Weights of a small mixture-of-experts language model, trained from scratch on English Wikipedia: a shared expert of 64 neurons, a variant of Adam for the experts.
Below are experts of layer 5 (counted from 0) of a mixture-of-experts language model. Rows are named router (the router's row for the expert), gate (a neuron's input weights, with its number), up (a neuron's input weights, with its number), down (a neuron's output weights, with its number) and show model dimensions 0-159. Each number is 128 + 24 x the weight over its row's rms, rounded and kept within 0 to 255. Numbers have three digits each.
Before each expert's rows: "comes after" lists some tokens at least twice as common just before its tokens as in all text. This comes from a sample of Wikipedia text that the model never trained on. Tokens count by the router's weight.

# expert 50
comes after: "\n", " ", ")", "\"", "F", "%"
router:107084080158130110114101118187133100103066121129140170126127139114101080125123181158098124095150118125114156128107146093169127139122123116152132099123162077104131144158150145152130083129101134098172109125123103141143155135109147131104150158104120139127111122119106191162093093145140119144118144137169143123120126134147141121167100097117093107101134140119112153135140090165140108106146154142131089106116117126083172146128138102146119147117107104141098161165136108111122132136088157
gate1:118126126142113068162159142138104162135170172171159116132165112123139128155141142146101120119098101098149139116152108104142088141144123134170141122110131119118102119103150149121121124173151114129151119120129124139149147142169107148108162132109136142110138145118113195140087123140121136115104172069110123151133103136121127122113072113091108079107083119119108119188140080158099164156136134098168124127099106126100141141160135159079113124167115126112102105137135096132146143152148120
up1:104110124167127130138143115141105144118160120133139143119132167141133143166126146121148088150115135132174105127156161111115086137108130155179137107105096146131108122124094143133108111147141131129142155097119162118165130128141146150114141118143137145127166107101160176126111139118116106108080169033131158145120080141137133121132093084121133078107100160135098148150143127175131158176137152089114131131122159115133159105165111153070115122151121147103141110107132120137168123122110083
down1:137138120114085145117087105162123110125137154130106101120141123155097115115164167125110123108131140147153115111085149089161144110126126125137115183164085153114172142139145111148154107137106164127113114124104162139078136144129118148087145138129151136108137114125141135139122153106133125110096138104136153117119139146155118176125152146120164156162111116168108132147109128111051128109111125073144139164122119121138145144149118120189128135079177161132128157111172174114101178101098121

# expert 21
comes after: "0", "1", "2", "8", "9", "7"
router:129085112156104109111120150129094137099115156178124122163121113075126104149125150117114149126123150098089155104139146123123107134134174118154104080092147115109150128184128128100161105113146114082147115137117096147122158101117145110138157153117118116131125187146115160157075122144173125127126112160100143126114124103163174084144129114102139107074121138124095132150130117165156096113132153109142095088118147154110125146125148126143100115107138131137138172158092094125144145153096175
gate0:156148146114131096094106115168160143120075127148124161092105180115131124133165128155135124079138145167117114153098165139116137151092111125113130118107100092130126116125089113130168128131174136178160120154135096134189133116151156157113091119163159129129145140156122151121116120120128120113123153115116174138133126147116181107095135109119139128138134075151125138130091136157141094154081127164141122091144131084097104131155133133140125159165125080098132118159154087126149099109128128
up0:097147147153167157068137108123113133125112139167137142138071084129121100092136107116089150107141151134073143137126129139124109147145069152119108100123133125158142081173093111101129140154129117119130098148138147124151127103107093113102147102156137152087124124128093124142170105115115123122129134123098121117153106110133141123149117112139140126122135151134142139116135149151192114130101135145107136114165151114081123079104137164089095151167124159132132112173146161136125115147110207
down0:172111119114099146152115160111109158114133123151129082154116153090145145120069147142139119166136116128109109132082121135155148183161152128106163122150159113112165128155114156117121126114112125099133107120137149102128150126139115164121155131125092141113107168149155113136130128116145142100116140128162134096136084122060136122068165136109135145158086127130127170120129098108090086127134159085136146123093120081144143118134128170121117108098103126155089107108154104143109139163182115

# expert 32
comes after: " ", " |", "1", " (", "–", "2"
router:103115102156087126124118099147063109129052107113127142160139141081137081127140123138128114110120131119116143134142132122121123134099143100136105095082162103123119135155147123142117123087124117087125129123128113128127153095128145139120132157127113112144104148110113209163097091138137141134134121169116156132134118131165107063150124143111069103056132128138127171132124124159172086124133139134155090104107128143101137113128123111127106141126110110124135123148093079121121139136105176
gate0:177106137139122110118147102136144124112156141121155120138124124065110111130126149131134157126141173115086155115132118113141166125141147140145155169126179141146145114142141113107147146138116106125145074129148111110121152131134167149092139178137110131110118108153153107100119158111122125162101182156144127158087131117128160102110134115121145149143158083121096117131060110143129127108114155172130140083093150101113146130154106139125123170120088136190076135106134112109156111149097178
up0:134129149101139121153137082140138145103148144169128164092129167145086167175105154153105113116167112147110117121090144116133116157097114127118093124135138151157088135130145122142125095100114129084092118127136164106168094100125124127116116121126076167138093149104125165107134101143141108136129088121142171152121152123126127145149097133105124108108165175164130141140187150147115116106091128124116148143081107104126150154184112151130109145086146113097116156150125117099088098113118162
down0:131180086108107120152106133111119144144127115102080114105147160138148143151111090109208126155088147126139103153137127147128103146150157155091105177109153153137116121107167128161139123155156153122107121145107159094140163134117160112124108133124122116123142102140135118156157149114110139171093111127106129096109130097146130163111105156132137151083146180118109116131095121142147129136172153128110155128113155139154142102152112175139164088179106131144130137084095146077127141132113144

# expert 55
comes after: " |", "|", ";", ":", " in", ","
router:136101113182110110125138109160091126100063104163177155151123119074092106119137122171122138116137137087131153112125122129137127163113163097157103120077129080113126127116138157134132095134122114121149135127158080114128126112129166163085128142155107116111129151135126158169099074090159115160125140156119120150116123121132110054153118130132116111066157113108132132135096119145164104129128165123129103118111140103126149136154124119138143151136102119141134173153109099150112157157132148
gate0:107136143181126131141136106163108140095119099179142129078111117122114138133155131151134092103153112141110125088064134156132131107124108108162191135109125137057115113126134115153122115125139151146158101118147109103151107180127187118137151138108132134111109150126106139128130107140135137129107137136125152164116115121127132094174099135136123154115161149109131124167091122167119140122074090060137120173123124106074120122148139117107127140112164130098160128153122183115114121114115123
up0:139132149144126156134125129161141148092133071111118127151132144102130106117086129125149140115168126108069100103109123099140154130094102107147141135129161130109138053126150141106102121119134153136103082156138124075126128141105161105109156115133128126153128179122125111129141181126131108082109150134127148107107097154157148124142111140121140149131118128145134108160107107157132096134082119142139072125142149080097121129192136160093115106119166136101109112137103131101121116144102200
down0:135122146101105110168141159104176061175136103130117130132133166153124090044121102102157120154129162162118157127107149158123153136141139131126117136146117105136063113128099088135134169148130152124073134123121121125123120151085132128102142156163124147142166134117104115135125135128102085130128115115159129107122162137166138175145179108177114099167129112165108112080128145094158107103121090114106132104129142161118089143114127115107126128132116134128111153142143133112134142112139119

# expert 26
comes after: " L", " l", "l", "L", " Le", " le"
router:118112135147115096093119133138082093120095139179148126126139124103119112110102148175142108097157126117120138094132164099107092127110154132143104081093149067144112113167098125117112102108140142123114108139120106147137159062141134141119137136130122129125147117105149190172092114134192098119146156133127122098103151136099129087135092117110106133096145106115097132148108107134185108120119154123140098110103128127136122127139114142149100140113133131166148157118119055124139111132105180
gate0:119103136119143113123129132135097149105113152155096196103144135124109122133111135142131103078177117121134126116172131108100139170136157111115144112091117116132102171149143183138148111109149158138150104115133122127105145134100135120110145163154082134136076090186106138142110108120163128106120146167123119148128096124152157124144145134155113107135140113066159139168150107146110120085094123159170094140147147140151132116147073125104093101116131151155116160136125155077155139129109156
up0:123105149124152144142123124164108129163146172157086110094150121108105122148120120125127090133163161106135134062147168108096129122127128130095148155084162112133090117139145138076144105145163183138150104121128094130158111143096136138091161153183107120117126110149099140155106088133130138131122138132109136135096112093129153154129156138113130172142145131085144138133164086131099123098122159158150118136133128118167126140134085155121074151124106136179108128118144127121167104126120178
down0:087140132116171114150150125126181149134148107124153112110139113118122105092095125112118117152133080152133118162131163179122125127129108157094150113144140125132132073145155110101099048113118107133130183137152172115076105111127142139123142173120150122125140111155143133150096143107116127065136140141087150150129141132119113121134125082107101166117099125114114109112118106204147141159114113144155130123146088116140100112099149148134108163111148140141141120103130157132132175099124136

# expert 10
comes after: "\n", "==", ".", " ==", "s", " ="
router:145094077182086118150142114150121113099124156151130144157128128118112103142118113157154140140143159120113151116144176106118138133135132116144128124080146115114133113133136124131159106111080118099118111126123121127166153088127137147124140167160106153132089152114113135164077080132152147110130118164173125123068172147117142103152136104114093104111147127102122154130084096160143088109120168121125127135117148126111119138124123133154090165084112117171119188156108094111139082139104161
gate0:108143110161143160141145125118139068106145112135138120135099129126154101091169135127109091128137153149092101102117167137137140147147144145074141137134136121126157107125150111139137137159137126101143136124128139125174084085133115111123166159168182173135125137093157116131111112136154151132071097079119135121078129134106148129138102157130123048138081143126147072161089085158127167131136129141130105132145101110121103145153124105138133098124123135166104159125121116123132117129155164
up0:102118158157118179139116157110132078081114165112135131126116126122158135101153132142109123127148117122136120122103154108151111132144146165069106112135154110134141128122162117148129148169116126115179126137138113151149087097114122127109185160125140144167126129109121128126094145110130119072028125098163116135089145123151144147121102117100070096142102141123141089115084109144129084149123194153107131141138109132162118139142130125163133104128130124161094148136118131117133120139135144
down0:121127148128138126127121149132115126090134129105156154108105112158102134150134096142146129103070130153166157173127129101121134081160117092141123122130130144145088097110147126130123129136156161155116134180151164101116181127081121157119118140164113096096118128122099090135129132135079140137114096113137145143144163134187182104180190097168156124167123131167119159098143151130104146145132124163101126137175154128095158138116128122096134113125155151132136117157117134119128118153164102

# expert 24
comes after: " the", ",", " and", " of", ":", " in"
router:135082128140103117118164124136124072109056117127137159130158159084129131163160151125130161102135126103112161100116182080136122161121136110148153136104170101144164120156150149141141098106119079127134113140147143139152173108128114137112158122149095133125137139100117177123089112118183112141125144163141127146114115131119114098135154136066126118119151149120103119130159081148127117121114144116158099130088101117110193147144105117113150138108106101126138153140123077124148118146108141
gate0:132091148085099130109167123149093166139095154131131165140157113140094158164114112147077124129059204134099129127145153128120100120126105139126134123122130163132135072135193112118152159101153091100141107137144120137133126134123168101136160137130114141131135146164116092126109135150167137097150106101127151119104156125100140143144131135126145081143159086119142135148119104187132147141153144152153134124145139107171159129150082155129139118137129119127093140157126134117147086149136096
up0:152091137120104165096167176152096141143154090131140130141120132132120136084124139144102113150101122081078139118100149139133092156135143109107129147100161134099139091150117068148139125146157160118118108121158110123102129110099141104142115141126113101122148107154140085132115144122154097125150088118129134151081117103096144129122126088090170129116156097144183144124151105132152158106125110114116128085179145085144096111180104117144111130119150109104122140149119100131175076141116146
down0:144126113098147141130138109123118151131096145098115134159148115182146132128109133154146172104071128130107193090107166158150123102092100137105097130115125137139121135126150082167141156111156149164119141166145139131121105141104080143148146119111147124175188115171113148123097094131109093079157091110129122135137133104097117170149134150094161116125163083120087101122158110141123122124151123106148145136145103150153133116151147149105146116133089121098098149134127130125171124145114089

# expert 53
comes after: "9", "0", "1", "8", ",", "2"
router:115113121169140122114145123136105145118097160144136137158140106104125107154157138137117156117139120100103166099134139107140129149100140124131062124102141074113119114129139153119115127123092091098154091134108088122152132090124124130086193147133082136128100166107153187145086076149145101127132114188140126097119139139124159119118125101110100078071127097138107123139145119127154114082118131129142091092096114144122147152134111140125126142100098126128128172144114096145138109141108173
gate0:172135141149158131128140137125152099112171166137119085138135117109135111107103094132159150123151147127115125156136108088166132136158122084146116128107115138152173127160104130122139124127100144111081172165118093108114104111141155124127121088098093110096115100179116140135138150136109134133171131120118179129117137103103127100128148106123141118149139148150150134130103152141134111119105132188089106128094131105135126125126069184111120197110136095167104163109133188128157120154112149
up0:130135154165142148093147100144102077113135150153126142128124137133127165138132123132145119141129128124137149135126118096118165140076118130110078117107107096128139115150143116076145112142094117136104178141151117152156097089115146097107097086158102118147119105146117142128114146121111108129128146141117124060128166114108134099177097151131117160127171143120145129104166154136145100072144122143116109111104099183146094115116075132084097150120107115148129161140096085120148116184126154
down0:143092123114058102130171114110140130135122122112157177154151154106135114104125140142129161105136143116082141141090118122107083096156133119174148095146139109142139112113141135166143110130121106092087118098128121128112144147162117108146129140074111146095082139175131160091103145128180128106109057118115153117117079136110139099119151122115126127137137104147150135188128105123148100142082117102121151151131170102113156128137155126172135118149141155140124115151136129107111093155128115

# expert 48
comes after: "1", " ", "2", "–", " (", "3"
router:110125114149133132120124112186081099111057108133158177138143172098117096153133132148139137124163136110100161131098155119125123141123131100134098116070141116106164116161135118096142110112121091114139118138141090123147167081136128117099117157138121149131111159112114159122094056177165123132085133163134121122115127180140126075130113087111095122101119148121108140138124106139163112129143118117156084136117112118124149132154103106150096116120103120159130164146087091144122125144124135
gate0:131131102130108121122144107111185127116141118131141122064119111103110113103116163145126176099147140134107122120101133132138141131153140146138125146101131138124114110111114125067149131094129138133143136095143153076142130157175181142158109155142131138083129140111141109155137107130149144173142149140131223096155109136088111127155156112097121175148110093107092122177099112122109171164106111150144112109114133076118125135164091143117127106125147155105121145101155146113144140109130152
up0:128123127130120129136096134120113083169108107095145141053119149113105121094113151104103090125122151088164146129150127127132106144097114142113075119063136117149117126131138147106126121120124146058184168090176139095138136114126180172105109131125115149083127130128133148166138136136145119137141157155155094160127139111143134124126134152129144136096129126083152139155115130126144113157143184136114091121146122149102090111140143149093090118118100145073134131120122148099119133161128107
down0:128080095178114159101166143101131114137157129136151110172112083146140112065107176105128139130116104137129118137147107133110160094123107150134139120105106189142148156083138098150152121162090097142123124121110130147142148129134094140157135086141120139097137126128086147209124133136132120131108100094144093111158127124122130113075128120137139097127136120114116068126128106137119148144138140121133174121160183088145096162124161129125129117136114157165138143126128143157117150105161127

# expert 58
comes after: " was", " is", " be", " were", " are", " been"
router:126091111147108120093090063149129092152085122135140166127145159130099112133132131180111149136136147100135132107116142117142156123174176088165102090086142119125102131164116146129128109110124135086122106145122113124127140099118161144103138120102096091138122163133126165124071108152182114142114120153101105127119119110147139117171109143101136115112134131102152149136138111127157118085126116139118118095070136146103137154092109116102128141115095134131082161150078094113115123151091169
gate1:092119106140143127108113082154144107090137142165142168124145133117155132142097140136128168116136169109134159158108127114134188124177166093162129067093148119147127116133095151121118055087126157106140096102139129132119132106105138144122136112115125145119117133142103158117090122109144140160152097176149083095154094125126120137126150141108120131118106124128140100164155104123103125101091128121130113112094122161096103134100092108127117136100088115131132107137061122159112138149118177
up1:140131130114116091096144086139142132139143139121116119112119108150177132115143146128113151116112166111130154130147110161085159109167180092174082097115124155135107125154112122128155091119140124136108144139112147149136130079066174125147074117106124120132117136154103143090063127130164118164101103119128099120155100147158120130108184118131118152140095117157139148146146139129116146120147102137124138103151145130104106142105175094167129125105095145109154111123066139119080138147126102
down1:149118117133138117144158156133110135121119135150117110132104177030088121112146096103105120108138112154168126127124113139132107182096151150095141130173168149109125146149141130140122132140116113131144144105137094094107139150156128130139147142121141138161148096115161133133125132142108121097191155120145099148121155116101139193134133111172126136116161117130104106135125134088106139137109133124123053120164124074134143118075153155132126141155140136128119122134165115137111186138096158